config.toml
d_model = 448
n_experts = 16
router_score = "softmax"
balance_loss = 0.00363
balance_bias = false
groups_per_token = 3
lr_router = 0.000875
steps = 3769
Below are experts of layer 2 (counted from 0) of a mixture-of-experts language model. Rows are named router (the router's row for the expert), gate (a neuron's input weights, with its number), up (a neuron's input weights, with its number) and show model dimensions 384-447. Each number is 50 + 12 x the weight over its row's rms, rounded and kept within 0 to 99.
After each expert's rows: "gets" lists some tokens that make up at least twice as much of what it gets as of all text; "comes after" lists some tokens at least twice as common just before its tokens as in all text. This comes from a sample of Wikipedia text that the model never trained on. Tokens count by the router's weight.

# expert 15
router:41 29 68 56 51 26 38 50 52 40 47 40 48 86 80 60 37 39 55 42 39 36 47 50 42 42 44 62 58 40 27 53 68 58 33 50 63 64 58 32 46 54 59 45 43 46 73 58 70 53 45 43 37 51 27 50 55 67 46 75 22 61 60 63
gate0:22 53 48 30 49 63 44 56 56 45 46 60 31 45 41 46 43 54 37 56 49 60 35 23 32 41 38 57 60 58 48 49 55 48 58 49 52 50 45 63 33 23 51 75 48 46 64 45 66 47 41 37 71 62 47 50 53 57 61 46 59 45 45 75
up0:67 55 52 41 68 57 46 27 54 75 23 41 57 38 47 76 57 44 63 55 46 55 49 44 86 57 48 39 47 51 25 42 24 48 54 55 49 43 50 41 60 45 68 21 50 52 62 39 26 66 47 56 40 47 29 51 49 48 34 58 47 54 48 46
gate1:46 70 50 62 64 69 67 48 62 47 37 57 61 67 47 44 55 52 41 34 52 42 57 64 58 38 33 46 39 81 63 44 62 46 59 43 63 49 54 63 65 18 45 57 36 46 59 38 38 49 59 17 14 48 67 54 51 56 66 44 43 56 51 52
up1:75 72 60 69 28 62 70 41 44 55 60 53 70 62 59 32 49 37 20 43 45 64 72 56 59 37 44 36 67 53 58 63 55 28 40 35 59 64 44 51 67 64 56 47 57 55 87 46 53 60 51 38 44 58 61 62 41 38 53 38 45 42 89 18
gate2:52 38 51 46 64 54 29 66 47 48 51 32 47 47 23 44 39 59 63 39 38 49 57 55 55 52 49 58 73 56 48 74 43 41 34 60 52 65 42 50 47 50 50 52 44 49 56 87 51 70 35 37 36 49 52 52 53 38 67 34 51 27 67 49
up2:61 58 51 49 59 42 39 60 60 60 39 57 52 39 61 67 43 58 49 38 65 53 50 55 46 57 71 62 42 59 47 51 32 52 39 44 57 38 39 38 49 52 35 37 28 41 43 62 58 61 36 47 37 62 51 60 42 48 46 49 29 43 71 48
gate3:29 54 58 57 38 38 35 59 51 37 49 42 63 45 68 57 58 57 50 67 44 44 48 30 29 45 44 43 79 47 48 26 28 55 41 49 49 48 53 42 62 48 56 56 73 36 39 42 22 57 59 49 51 58 64 48 61 76 38 59 49 51 44 73
up3:50 40 53 42 53 43 58 52 40 52 68 56 55 71 51 65 48 48 47 41 63 64 57 60 59 48 37 46 46 73 56 52 67 47 58 74 52 45 43 39 55 62 54 73 50 71 54 56 66 54 44 38 41 38 40 60 48 14 68 43 63 50 49 40
gate4:49 60 47 59 48 28 67 48 60 50 57 56 48 59 55 35 54 37 48 48 50 45 79 45 33 57 42 57 44 39 73 36 53 51 50 54 39 66 64 55 45 39 66 67 25 45 51 52 56 45 49 40 58 48 36 33 29 40 60 51 55 48 32 61
up4:64 38 32 53 60 59 33 33 55 46 40 33 51 61 41 65 41 48 53 50 48 53 28 55 58 49 32 46 54 57 40 50 40 37 40 61 56 18 49 52 46 68 30 54 59 65 39 47 42 71 49 71 43 58 67 69 60 62 42 54 46 73 53 38
gate5:51 43 51 16 43 34 47 53 49 50 35 41 56 67 26 63 43 28 41 35 62 47 45 57 54 53 52 38 44 56 49 59 41 53 45 47 34 50 43 68 47 56 55 33 48 65 77 18 91 59 63 57 39 50 52 53 45 44 47 54 53 34 47 37
up5:50 59 66 51 55 56 57 63 44 53 31 56 67 62 54 36 58 45 46 74 44 52 23 37 24 39 59 65 64 50 50 51 38 61 55 59 74 54 59 55 46 35 59 61 76 40 56 36 39 50 33 48 43 45 51 67 63 62 49 54 33 59 37 39
gate6:42 45 67 62 58 28 40 48 29 36 60 65 53 69 66 46 44 45 49 39 32 45 31 32 65 62 35 53 60 63 47 52 46 49 33 40 44 57 45 47 53 50 79 68 64 41 24 42 30 56 59 47 35 37 53 55 31 37 33 47 60 60 60 63
up6:55 57 41 44 46 55 60 47 71 60 55 24 49 26 49 33 54 60 47 70 64 40 63 55 28 52 53 42 33 46 52 57 51 51 63 54 57 52 61 40 38 63 17 41 25 52 37 51 58 50 32 48 48 67 41 30 43 52 45 41 40 52 58 27
gate7:71 64 49 40 42 58 51 62 48 38 72 48 53 50 36 51 34 56 42 57 47 43 72 49 61 56 47 41 65 39 49 55 53 47 49 61 32 40 52 67 47 71 38 63 66 69 29 55 52 47 55 40 35 75 53 52 52 57 75 34 42 46 40 44
up7:59 30 69 56 53 48 57 35 52 44 42 46 49 35 68 53 51 46 43 52 60 58 56 50 48 39 48 66 49 47 46 41 64 43 52 40 84 45 76 31 58 47 57 53 50 55 57 68 55 35 56 55 39 50 33 44 48 27 40 60 52 62 62 50
gate8:44 51 58 40 59 35 51 41 62 69 46 49 60 46 71 44 52 32 35 51 50 43 58 56 59 45 59 40 40 49 38 68 41 59 48 61 63 67 38 33 61 61 33 59 51 49 43 38 57 29 40 55 54 63 71 44 27 58 54 52 51 47 37 51
up8:42 41 50 54 62 53 51 52 56 36 39 57 38 58 38 60 20 47 50 71 43 51 48 51 39 46 58 59 45 58 58 31 52 33 58 23 25 71 54 50 39 37 40 47 64 29 62 49 32 58 63 38 59 48 46 54 70 50 23 58 49 39 49 41
gate9:36 37 49 34 68 50 72 41 57 63 42 43 43 50 82 48 40 41 68 55 60 32 48 48 65 57 47 39 30 65 45 55 48 46 65 51 49 51 52 30 58 52 28 52 53 32 50 48 40 28 58 35 44 73 50 36 47 53 39 38 52 42 63 32
up9:34 37 37 23 57 41 66 37 52 52 60 42 36 41 68 43 37 55 64 33 68 64 47 62 62 45 41 64 48 64 44 75 36 46 49 54 55 45 46 46 41 51 48 70 46 45 44 56 48 31 61 59 68 52 33 44 74 36 49 31 41 25 41 47
gets: "|", "–", "1", "2", "3", "4"
comes after: " |", "–", "\n", ".", " (", ":"

# expert 1
router:36 24 61 70 66 53 47 52 43 53 53 23 59 70 66 53 56 49 42 32 52 55 46 66 57 30 56 62 43 38 47 47 76 48 59 43 53 74 62 54 43 64 53 49 26 48 74 47 63 53 18 45 32 76 55 35 52 35 54 63 42 40 42 53
gate0:43 58 62 46 51 65 66 54 56 65 67 30 52 63 51 57 49 67 64 58 57 29 45 58 58 45 43 33 48 37 44 58 46 40 32 41 58 67 57 49 43 35 27 68 51 44 58 73 93 61 39 75 57 73 43 51 59 76 53 65 69 53 52 43
up0:60 40 42 51 40 27 50 45 25 36 36 67 33 41 40 47 54 44 42 48 54 60 49 33 56 56 47 63 58 65 57 43 64 54 74 59 41 38 50 48 62 64 68 35 58 59 37 32 22 52 53 34 54 41 64 44 45 23 38 46 33 46 53 62
gate1:50 37 50 35 42 53 47 50 56 47 79 40 55 35 55 40 46 32 50 49 70 52 60 45 74 49 51 50 66 44 34 48 49 53 47 68 66 54 64 79 29 53 23 35 36 45 46 51 56 54 69 66 39 64 75 41 45 25 54 40 54 55 46 63
up1:46 47 52 28 44 58 45 38 56 51 68 53 44 40 57 34 73 44 37 55 59 61 45 49 57 54 50 37 85 36 48 51 48 45 38 68 62 56 75 72 40 55 47 23 37 45 44 43 48 52 59 62 44 63 73 44 49 18 56 58 57 63 44 59
gate2:49 61 46 58 43 76 42 33 32 62 34 43 28 45 41 40 40 77 55 40 57 62 70 40 52 60 56 53 38 39 32 58 77 57 59 46 49 24 46 63 54 34 40 35 51 58 46 48 31 58 29 70 40 54 87 40 55 64 42 59 69 55 35 37
up2:48 67 55 51 52 43 40 46 14 68 39 60 39 65 55 60 53 57 67 45 54 59 52 65 54 56 82 39 19 60 50 60 83 36 48 41 74 37 35 48 59 39 36 50 39 43 40 38 31 51 43 67 36 52 87 47 53 55 43 50 62 84 25 43
gate3:72 36 44 44 42 82 73 51 73 42 71 35 38 50 30 48 63 71 40 30 54 59 60 62 66 39 30 58 49 58 62 69 31 55 51 42 49 46 33 52 56 57 43 52 50 63 41 49 40 37 37 44 53 41 45 42 54 65 75 48 64 17 49 44
up3:55 55 57 64 31 47 62 46 54 59 65 61 23 39 63 51 44 60 41 38 44 37 59 46 36 45 46 50 61 38 38 67 39 56 37 34 48 56 71 47 37 40 51 47 49 52 47 44 44 56 46 44 31 58 45 39 69 41 62 53 32 62 35 54
gate4:51 50 42 46 48 37 48 47 54 68 73 41 56 51 52 52 36 49 33 45 52 40 70 64 50 49 32 55 54 53 50 42 63 65 38 68 60 40 54 54 25 65 51 41 30 63 29 52 58 55 46 65 35 77 55 60 38 46 44 55 33 24 31 52
up4:47 63 38 48 70 49 60 34 65 83 27 41 47 59 34 46 44 30 50 42 54 49 31 47 29 62 44 43 50 65 50 30 65 42 44 62 36 45 39 26 57 74 50 43 57 54 40 68 35 45 36 29 51 64 49 60 32 52 53 80 38 46 45 55
gate5:47 51 56 42 42 20 52 31 41 39 33 53 51 62 51 62 58 49 35 54 41 65 47 41 44 63 54 63 44 68 57 33 54 48 34 36 48 36 40 62 47 34 67 60 31 46 65 40 71 70 50 63 51 65 40 47 54 39 68 55 30 74 45 61
up5:35 33 78 51 67 45 71 43 43 68 29 52 76 76 50 55 52 52 45 59 45 54 47 70 53 60 56 73 45 27 49 60 49 28 47 33 46 36 63 69 38 53 69 70 19 47 73 34 60 47 46 62 38 51 43 46 47 50 34 47 25 41 45 45
gate6:78 35 69 58 63 65 59 42 55 45 76 51 54 47 74 51 44 65 68 33 58 53 57 44 44 47 38 59 41 41 42 64 61 53 37 51 57 48 40 37 35 79 41 56 38 42 36 46 60 46 52 63 29 77 49 42 36 52 41 59 51 50 54 59
up6:63 41 66 51 70 61 60 44 59 53 73 51 58 43 77 57 45 62 71 32 46 56 65 47 57 42 58 46 36 45 25 43 69 57 36 44 61 61 49 45 45 68 44 68 37 44 52 50 45 56 53 74 27 68 39 30 41 41 40 74 40 46 50 64
gate7:35 34 35 58 36 54 53 32 47 54 47 42 39 48 46 54 59 59 45 65 63 41 61 69 51 57 58 60 38 51 74 46 58 38 34 66 48 60 51 53 73 48 56 44 60 75 34 52 59 34 51 62 47 73 50 63 57 58 53 42 47 48 31 37
up7:42 43 39 48 53 41 60 29 55 72 50 43 55 62 45 50 39 40 56 73 56 45 59 62 31 59 47 70 41 48 62 58 62 30 43 50 60 51 41 51 72 39 40 62 52 55 28 62 57 46 49 53 51 61 57 62 71 54 60 55 39 30 46 31
gate8:32 49 39 33 48 51 67 54 57 68 39 44 42 53 40 32 51 52 44 42 51 60 45 51 52 37 44 57 35 67 50 42 57 60 37 57 36 65 81 31 41 44 74 44 42 55 24 43 53 52 46 40 45 47 52 64 51 53 49 40 36 57 47 52
up8:39 69 49 57 46 27 60 45 54 70 57 34 76 72 35 49 48 51 50 65 68 60 59 35 47 46 33 74 49 55 23 64 51 45 53 68 70 75 56 52 46 26 78 36 54 56 42 68 59 51 57 48 52 44 51 61 38 54 56 57 30 50 60 54
gate9:44 49 31 79 35 67 18 51 36 68 64 47 43 46 30 73 34 51 47 50 64 63 36 56 56 46 57 39 51 44 54 40 36 49 62 50 31 66 59 41 51 60 41 54 58 38 50 57 38 65 62 55 65 61 46 59 58 62 38 44 43 50 40 38
up9:59 50 51 47 43 42 77 35 48 52 31 58 53 44 59 37 53 56 32 41 40 51 62 57 77 43 61 58 43 80 55 49 57 47 48 41 53 31 46 53 50 44 49 56 48 52 53 63 40 65 37 69 44 55 51 47 40 50 45 80 49 51 69 57
gets: " the", " The", " 1", " on", " 0", " 2"
comes after: " of", " |", " in", " to", " for", " on"

# expert 0
router:53 50 46 35 44 52 34 59 40 51 46 49 67 67 65 69 51 37 43 59 39 27 45 47 28 61 26 46 56 64 37 37 72 47 63 56 54 43 74 56 32 72 64 53 50 53 76 68 69 53 46 36 39 69 42 53 44 55 48 54 57 43 70 33
gate0:52 38 34 62 58 53 35 62 47 63 35 53 41 49 35 62 30 61 60 46 50 53 38 66 46 54 38 56 44 49 51 31 78 35 68 63 46 57 52 56 42 50 53 56 46 54 48 64 40 42 55 62 32 58 51 59 67 69 39 48 46 48 56 56
up0:59 44 52 80 53 53 51 65 51 52 32 54 41 47 50 53 39 46 52 50 53 66 42 63 39 61 45 56 58 31 68 41 68 48 68 58 51 69 60 66 30 64 62 54 50 56 58 52 47 35 58 55 28 63 45 58 53 62 42 30 31 48 58 52
gate1:56 44 49 47 53 44 45 37 47 35 66 22 45 61 63 24 55 55 38 52 51 49 60 65 44 67 50 66 65 59 67 74 43 57 52 44 44 44 69 53 46 41 44 27 17 68 56 59 60 57 43 49 49 51 62 59 46 76 42 46 38 62 62 58
up1:48 61 59 43 63 40 35 69 47 51 40 70 53 39 48 50 54 51 62 51 53 51 53 49 62 47 55 34 37 40 29 35 52 58 43 47 47 61 41 46 61 61 48 72 77 55 47 29 33 43 44 50 45 52 43 39 55 07 57 64 59 62 40 54
gate2:61 30 47 53 44 45 57 51 38 55 40 53 44 40 36 42 51 60 20 39 36 63 48 38 50 38 51 67 40 59 54 40 72 38 52 44 55 41 62 58 56 56 56 50 50 45 58 56 85 49 34 42 56 50 44 51 71 58 58 28 46 47 36 41
up2:69 59 43 39 47 64 51 44 37 44 47 50 56 36 40 43 62 36 37 47 37 72 32 30 57 41 44 47 44 61 62 48 61 62 60 38 46 49 56 59 44 52 80 41 50 42 65 63 57 44 30 55 58 56 51 39 53 57 52 26 49 67 36 51
gate3:24 54 31 63 52 55 44 71 28 48 52 65 45 71 64 51 41 53 51 58 63 32 53 47 58 54 46 70 49 28 45 52 35 52 52 48 64 55 43 37 48 51 47 50 50 47 52 80 37 47 48 59 38 29 61 45 60 26 49 64 48 68 47 59
up3:63 43 80 40 52 43 49 31 79 48 38 52 58 46 42 45 63 54 50 30 34 79 63 50 41 47 45 36 49 59 52 49 52 38 44 34 45 44 65 52 45 59 52 50 42 51 44 22 66 50 40 34 59 55 37 47 35 74 49 47 50 37 60 50
gate4:48 72 46 58 43 49 35 63 70 53 51 49 62 34 60 40 67 66 45 33 69 47 53 48 52 44 50 33 36 53 32 63 58 64 50 57 45 65 43 73 62 51 51 65 19 52 49 43 59 54 56 31 33 32 59 51 38 58 69 41 43 59 48 90
up4:85 49 42 32 41 26 51 57 57 25 46 40 39 67 51 67 60 35 62 63 52 33 36 53 67 49 36 69 65 49 56 46 37 67 59 44 75 41 55 34 36 51 41 51 48 59 45 64 43 58 62 47 55 50 63 37 53 50 55 57 30 61 60 44
gate5:62 45 43 34 40 55 24 22 43 31 38 55 61 33 42 54 57 35 54 40 29 52 48 59 65 58 45 45 65 62 47 54 56 52 65 65 54 50 53 70 65 45 65 57 60 35 42 40 36 71 43 77 45 40 41 66 64 51 50 76 74 56 25 34
up5:43 63 52 60 53 29 27 32 46 44 38 53 52 46 59 34 63 46 42 41 40 56 53 56 56 51 35 44 64 41 45 37 33 45 70 47 30 45 62 74 33 58 69 49 48 25 35 46 32 77 26 54 73 48 47 49 65 62 44 49 68 32 33 44
gate6:57 66 54 51 66 57 51 51 80 65 68 51 30 43 56 51 42 47 49 31 55 45 56 51 46 58 45 54 30 41 55 54 42 48 53 56 57 37 50 52 53 67 38 45 54 52 63 29 51 48 61 29 40 70 68 38 37 52 68 51 48 41 46 49
up6:44 46 53 44 43 54 41 58 45 49 45 62 80 38 40 62 52 39 49 73 38 52 59 34 26 62 61 46 62 51 48 38 35 51 48 55 72 35 54 64 60 84 48 45 78 40 52 40 53 53 24 48 22 43 32 62 67 27 73 49 50 33 57 63
gate7:47 55 39 62 23 63 49 53 45 21 58 30 26 60 58 47 39 43 47 40 42 73 40 51 43 67 65 26 47 55 47 54 42 38 71 41 53 65 36 42 36 62 47 53 41 49 43 68 56 52 32 36 64 57 64 50 61 69 38 56 64 43 24 57
up7:50 43 76 63 58 52 65 51 57 61 47 67 49 50 54 47 44 56 65 54 69 35 35 47 31 26 46 62 71 58 37 71 30 55 36 33 57 43 51 48 35 38 53 71 65 35 65 42 46 55 44 48 47 33 37 62 44 39 61 55 38 45 67 51
gate8:47 43 39 48 41 54 60 35 05 63 41 53 51 60 53 64 34 64 51 26 38 55 40 59 38 39 61 45 56 49 38 37 36 41 54 33 44 35 63 54 42 57 64 44 36 49 56 53 36 48 52 52 54 51 60 33 42 46 61 64 43 49 47 42
up8:51 49 64 72 64 48 58 62 85 36 54 56 40 47 55 30 70 50 58 67 53 52 39 36 64 42 40 49 43 50 62 48 75 66 43 53 37 63 26 53 53 68 41 51 65 45 56 43 58 54 66 56 41 41 34 53 36 53 34 41 65 37 44 66
gate9:54 55 46 64 75 30 67 57 55 51 67 40 45 57 53 57 47 64 41 45 31 59 45 46 63 47 41 32 89 56 78 52 53 41 42 68 34 37 61 53 51 56 38 38 52 49 54 63 47 55 53 35 35 47 35 31 53 53 46 42 55 57 68 52
up9:49 59 54 68 36 47 56 74 53 48 35 58 61 48 45 79 44 39 41 55 26 44 44 39 44 44 58 45 64 39 52 63 38 48 63 36 72 26 45 70 49 43 45 57 28 53 48 46 42 58 66 57 71 49 48 47 56 44 68 53 52 47 75 55
gets: "==", "===", "s", " –", " -", " =="
comes after: "\n", " a", " an", "\n ", "’", " also"

# expert 8
router:51 37 61 54 39 57 55 66 42 25 35 28 40 44 52 67 48 40 61 51 30 55 37 42 34 26 45 63 29 45 48 50 63 56 56 49 45 62 51 56 38 39 67 69 47 36 54 62 57 57 40 54 44 38 57 29 50 51 49 46 39 66 49 31
gate0:52 38 43 63 51 42 38 61 59 53 41 58 64 40 51 69 56 49 46 49 33 40 63 33 56 54 59 45 37 49 44 50 60 67 35 36 48 34 51 39 39 57 50 66 59 32 63 54 29 41 24 47 44 62 40 33 48 57 52 52 51 66 37 33
up0:66 62 53 67 51 67 47 51 50 52 62 59 57 67 45 23 52 48 41 52 53 41 37 55 44 46 62 69 49 48 38 54 49 42 52 80 33 52 44 43 46 65 39 45 45 58 46 35 55 43 69 65 42 27 54 47 64 39 51 25 54 49 57 51
gate1:61 51 28 67 48 53 66 49 29 39 48 32 59 39 64 60 31 62 57 64 33 49 41 48 51 45 47 63 39 54 45 50 54 53 62 65 48 33 36 38 50 52 71 44 40 49 58 78 53 40 46 60 48 52 44 53 55 48 55 49 38 39 41 44
up1:30 46 62 55 50 39 30 50 64 46 55 64 46 60 58 44 43 40 39 39 66 59 42 44 54 42 55 55 69 48 51 53 48 44 39 46 58 87 56 57 39 46 32 67 52 59 58 31 59 49 43 28 45 71 58 43 63 53 46 61 65 44 67 49
gate2:48 32 49 62 53 60 59 53 75 51 63 41 62 57 51 36 46 51 53 65 36 58 53 45 31 54 48 65 64 53 47 65 39 36 32 31 59 45 58 45 44 60 62 60 61 43 68 52 42 44 46 49 53 42 60 59 38 66 59 56 60 41 55 63
up2:54 42 47 72 62 51 58 48 57 46 60 35 73 59 50 54 47 50 47 65 30 53 55 54 39 41 61 60 58 72 33 55 52 33 29 31 46 44 55 56 64 60 51 56 60 55 53 55 44 44 40 59 65 38 63 66 35 69 57 63 50 58 65 49
gate3:48 56 55 44 42 63 53 69 46 37 58 49 41 25 51 63 54 57 58 52 52 53 56 33 32 38 60 42 39 46 45 48 62 67 28 37 54 65 29 45 53 50 56 51 66 66 70 62 70 45 53 33 56 55 39 44 41 52 57 63 71 45 59 18
up3:47 50 40 51 48 36 55 47 35 60 53 51 71 49 60 71 43 55 47 53 68 45 35 20 36 59 33 60 34 46 61 68 58 43 24 47 41 51 77 48 32 36 69 33 45 48 60 70 60 61 49 24 64 47 52 60 60 49 37 78 54 66 28 32
gate4:59 37 48 64 51 40 64 20 48 64 56 45 62 41 38 45 22 47 55 48 43 60 69 37 50 53 52 72 60 63 47 37 37 36 53 56 57 49 49 58 48 50 52 65 47 63 30 34 60 58 47 59 24 43 38 47 39 71 59 39 31 53 65 34
up4:66 35 44 44 50 41 51 35 35 56 52 41 63 50 28 50 44 61 32 35 36 73 70 58 41 49 31 65 67 50 65 42 40 42 54 55 51 60 48 53 44 47 50 68 51 60 36 45 50 35 47 59 31 47 58 36 52 69 46 59 23 37 45 37
gate5:52 47 42 62 52 39 37 31 59 61 38 56 52 49 36 34 58 30 52 38 56 77 27 35 53 77 45 38 26 57 67 52 56 55 53 46 45 69 60 50 65 48 74 56 56 54 48 45 53 42 46 65 28 47 56 35 34 59 22 51 42 65 17 44
up5:54 53 47 58 46 31 40 27 60 46 36 41 50 37 55 55 68 40 45 54 49 57 40 38 63 60 35 36 34 62 42 64 50 79 68 31 53 67 49 73 87 45 51 55 44 57 63 44 50 59 44 59 18 38 41 39 50 52 40 54 35 59 30 38
gate6:69 63 45 42 57 31 39 62 69 43 56 45 41 48 60 63 50 62 49 64 36 42 51 57 61 54 56 40 68 40 51 55 36 27 59 33 26 33 45 54 54 50 63 54 55 66 29 60 60 47 40 45 57 60 37 55 48 70 52 37 40 71 70 54
up6:46 72 58 46 55 26 35 57 56 49 53 42 60 38 58 49 61 73 66 52 30 49 42 51 32 30 64 49 48 45 62 42 42 52 55 35 32 31 53 57 47 20 40 44 45 63 40 58 55 39 71 35 53 57 36 48 40 45 45 34 30 33 50 57
gate7:55 62 46 46 44 41 37 52 41 39 45 45 50 45 50 48 83 31 44 42 59 34 57 50 51 59 44 65 32 46 38 67 34 60 49 43 37 53 73 38 69 63 46 50 61 33 60 47 49 54 34 60 43 65 57 48 52 58 57 48 38 36 61 69
up7:63 62 59 54 44 49 44 57 53 56 59 49 51 51 55 63 63 42 35 44 46 37 50 58 57 55 48 58 62 50 52 50 43 63 42 47 60 58 49 62 47 61 66 49 58 45 68 54 70 63 52 46 33 47 48 75 66 70 61 54 33 40 46 44
gate8:47 57 40 58 44 32 46 61 70 58 54 78 61 59 39 61 55 57 52 46 45 58 52 43 53 54 81 40 49 36 54 75 60 52 62 49 42 36 56 28 56 39 62 61 49 48 58 57 56 53 48 52 43 62 42 62 53 50 38 30 53 46 68 59
up8:34 43 53 44 47 78 34 38 39 34 53 30 41 46 62 51 17 52 60 42 65 37 38 58 47 41 38 58 53 48 46 28 48 62 33 56 73 52 56 75 68 65 37 32 51 46 45 42 51 41 48 50 41 47 43 54 45 50 68 61 39 51 43 54
gate9:53 26 66 62 66 47 47 71 39 62 49 55 37 41 49 38 58 41 57 46 54 53 51 57 39 53 59 56 40 64 58 39 49 45 28 62 50 53 50 38 45 63 44 38 44 37 59 57 38 63 68 50 39 83 63 61 59 57 37 63 43 68 53 57
up9:47 24 56 74 76 48 53 53 50 69 55 33 17 46 48 49 79 42 57 44 41 53 56 60 59 62 62 59 43 44 61 46 65 57 34 71 35 35 61 49 54 60 49 60 40 49 62 57 48 71 51 46 37 75 59 55 62 50 45 61 46 53 61 40
gets: "\n", "-", "=", "N", " W", "W"
comes after: "\n", " |", ".", "==", ")", " ="

# expert 9
router:37 36 49 35 45 50 42 48 41 42 62 53 32 59 50 55 52 38 28 29 51 62 35 54 55 37 56 62 27 53 77 53 67 48 57 33 32 57 39 42 41 66 66 70 56 42 62 70 72 63 60 41 60 50 66 68 42 48 55 63 40 49 63 37
gate0:44 44 55 41 63 64 37 69 77 55 41 46 62 49 46 61 52 49 55 53 58 50 42 51 50 48 55 62 49 58 53 63 38 61 42 65 44 62 50 55 74 50 49 55 43 50 34 54 51 31 61 76 52 52 61 36 44 52 47 45 43 33 43 41
up0:43 55 60 57 35 57 73 31 34 57 56 22 45 48 55 45 47 41 42 65 43 45 52 48 62 43 63 55 50 51 37 59 61 59 56 54 63 39 51 43 36 45 54 57 38 58 72 41 52 65 37 34 45 46 57 67 77 43 44 46 50 58 65 51
gate1:51 57 62 63 47 33 48 58 43 51 31 40 52 58 56 41 48 73 55 33 57 45 47 76 38 49 60 59 37 52 72 40 59 72 45 52 64 36 50 50 56 36 39 69 67 26 52 46 58 54 40 44 45 55 34 66 64 42 60 60 48 51 80 44
up1:38 49 41 48 37 57 56 36 40 49 65 57 47 49 51 47 76 39 79 48 54 69 53 31 55 54 41 44 44 54 43 42 35 37 63 39 35 55 46 72 46 51 66 30 48 64 53 57 45 53 39 36 48 57 68 41 47 41 39 47 55 58 53 51
gate2:46 51 44 60 58 58 37 38 62 39 27 52 59 57 20 45 53 51 45 38 49 63 69 56 54 24 70 58 60 36 56 33 32 53 46 59 39 47 51 31 66 59 51 64 52 44 41 38 52 56 52 45 66 39 14 48 36 48 54 30 39 37 54 64
up2:39 36 43 71 58 48 59 55 25 55 68 64 37 40 62 49 50 46 35 60 37 36 49 41 75 53 37 42 70 53 60 65 56 43 64 49 68 47 42 50 36 39 55 32 42 54 56 39 53 74 21 48 46 57 48 58 52 53 42 57 52 44 51 39
gate3:30 51 65 39 64 59 41 47 65 58 44 61 53 57 33 61 31 31 58 31 83 38 43 43 71 75 66 59 53 77 34 54 30 37 51 66 34 60 41 44 57 29 45 42 57 56 56 61 50 50 50 40 31 41 43 68 41 56 42 42 64 39 37 44
up3:52 54 37 49 49 52 76 42 39 56 69 60 54 13 35 62 54 58 64 65 60 43 47 39 49 39 50 68 56 58 45 64 40 46 52 72 38 41 50 41 75 46 28 48 52 43 65 58 45 35 61 69 60 39 63 54 42 51 39 58 56 23 36 43
gate4:49 28 74 54 48 45 40 42 51 61 50 57 77 34 36 53 38 57 49 45 85 51 66 26 52 59 45 43 51 46 51 18 51 45 46 37 49 51 21 73 54 71 61 42 55 55 51 48 60 49 64 45 47 50 40 48 52 50 60 37 50 58 50 69
up4:40 31 48 61 43 59 31 38 54 59 56 46 51 33 54 45 51 54 37 36 85 37 43 36 40 80 56 57 46 39 42 25 56 46 41 52 44 56 52 53 52 63 66 43 55 41 42 82 49 46 34 36 55 19 62 45 38 60 68 50 38 49 34 52
gate5:23 62 44 55 68 59 57 54 67 41 42 51 42 53 30 63 61 40 59 59 49 58 57 50 23 60 53 72 65 57 49 64 66 47 52 50 53 25 48 69 40 52 40 50 60 68 48 09 56 33 25 50 35 66 35 56 34 47 39 62 50 53 53 22
up5:52 72 57 38 63 35 59 55 30 58 41 65 50 60 63 57 40 55 56 46 47 58 49 60 64 60 43 33 62 54 45 43 38 31 33 57 30 66 57 45 38 44 52 53 47 58 49 45 38 55 66 55 49 57 74 48 50 49 51 15 40 45 35 52
gate6:52 52 36 45 51 49 42 43 41 53 27 43 61 64 45 38 60 59 48 67 60 44 47 48 46 56 63 49 54 56 41 70 33 56 47 50 48 22 24 54 34 52 48 57 23 29 35 67 79 40 48 43 51 33 51 62 56 50 52 31 41 58 42 58
up6:51 59 33 42 46 48 41 51 47 49 48 62 54 68 49 33 53 51 47 75 66 50 52 34 40 60 52 39 57 40 42 59 36 51 47 38 52 24 18 64 39 61 35 50 20 46 30 64 69 43 59 51 51 39 55 40 66 51 50 41 52 46 51 55
gate7:44 63 47 50 49 56 62 42 46 49 44 49 61 35 69 43 65 48 55 66 55 65 43 47 57 70 45 29 42 59 51 22 43 44 48 55 43 26 30 39 48 44 47 41 34 72 73 63 70 51 35 44 32 64 48 64 51 46 51 31 47 51 46 40
up7:53 54 35 51 50 42 34 59 65 43 51 52 49 61 11 28 37 45 53 33 59 55 60 70 47 41 49 69 48 43 53 69 74 59 48 53 54 67 68 53 63 55 47 55 41 58 29 46 36 49 58 28 65 38 24 29 45 49 47 66 52 56 57 52
gate8:73 53 58 55 34 34 35 43 53 14 38 55 47 43 56 58 30 47 39 53 63 46 53 72 64 42 37 47 49 61 58 31 38 57 68 52 80 66 75 48 28 48 60 45 14 64 54 47 57 63 63 38 40 56 59 44 56 62 39 59 40 39 53 70
up8:66 31 64 64 64 38 43 42 46 31 54 58 35 33 47 44 49 53 38 39 47 21 71 27 70 54 63 64 63 54 46 49 42 71 74 34 80 82 65 57 33 51 69 45 33 46 53 51 67 54 64 36 35 66 54 48 36 33 35 78 54 30 41 55
gate9:44 57 69 28 46 55 67 61 64 30 55 26 49 52 45 18 60 46 40 40 34 71 34 62 53 55 59 52 49 51 68 58 41 40 27 42 73 77 41 56 56 54 31 61 64 40 34 47 57 34 52 69 47 48 34 73 50 45 60 43 46 48 29 59
up9:48 31 51 57 39 28 30 39 32 63 49 70 55 56 65 80 51 50 45 59 63 37 54 43 42 44 37 43 33 58 29 38 55 65 58 61 17 27 60 38 57 44 64 24 56 74 53 56 44 56 39 37 25 56 53 30 48 52 34 59 71 65 67 58
gets: " |", " ", ";", " \"", " as", " at"
comes after: " ", " 0", ")", "%", " 1", "\""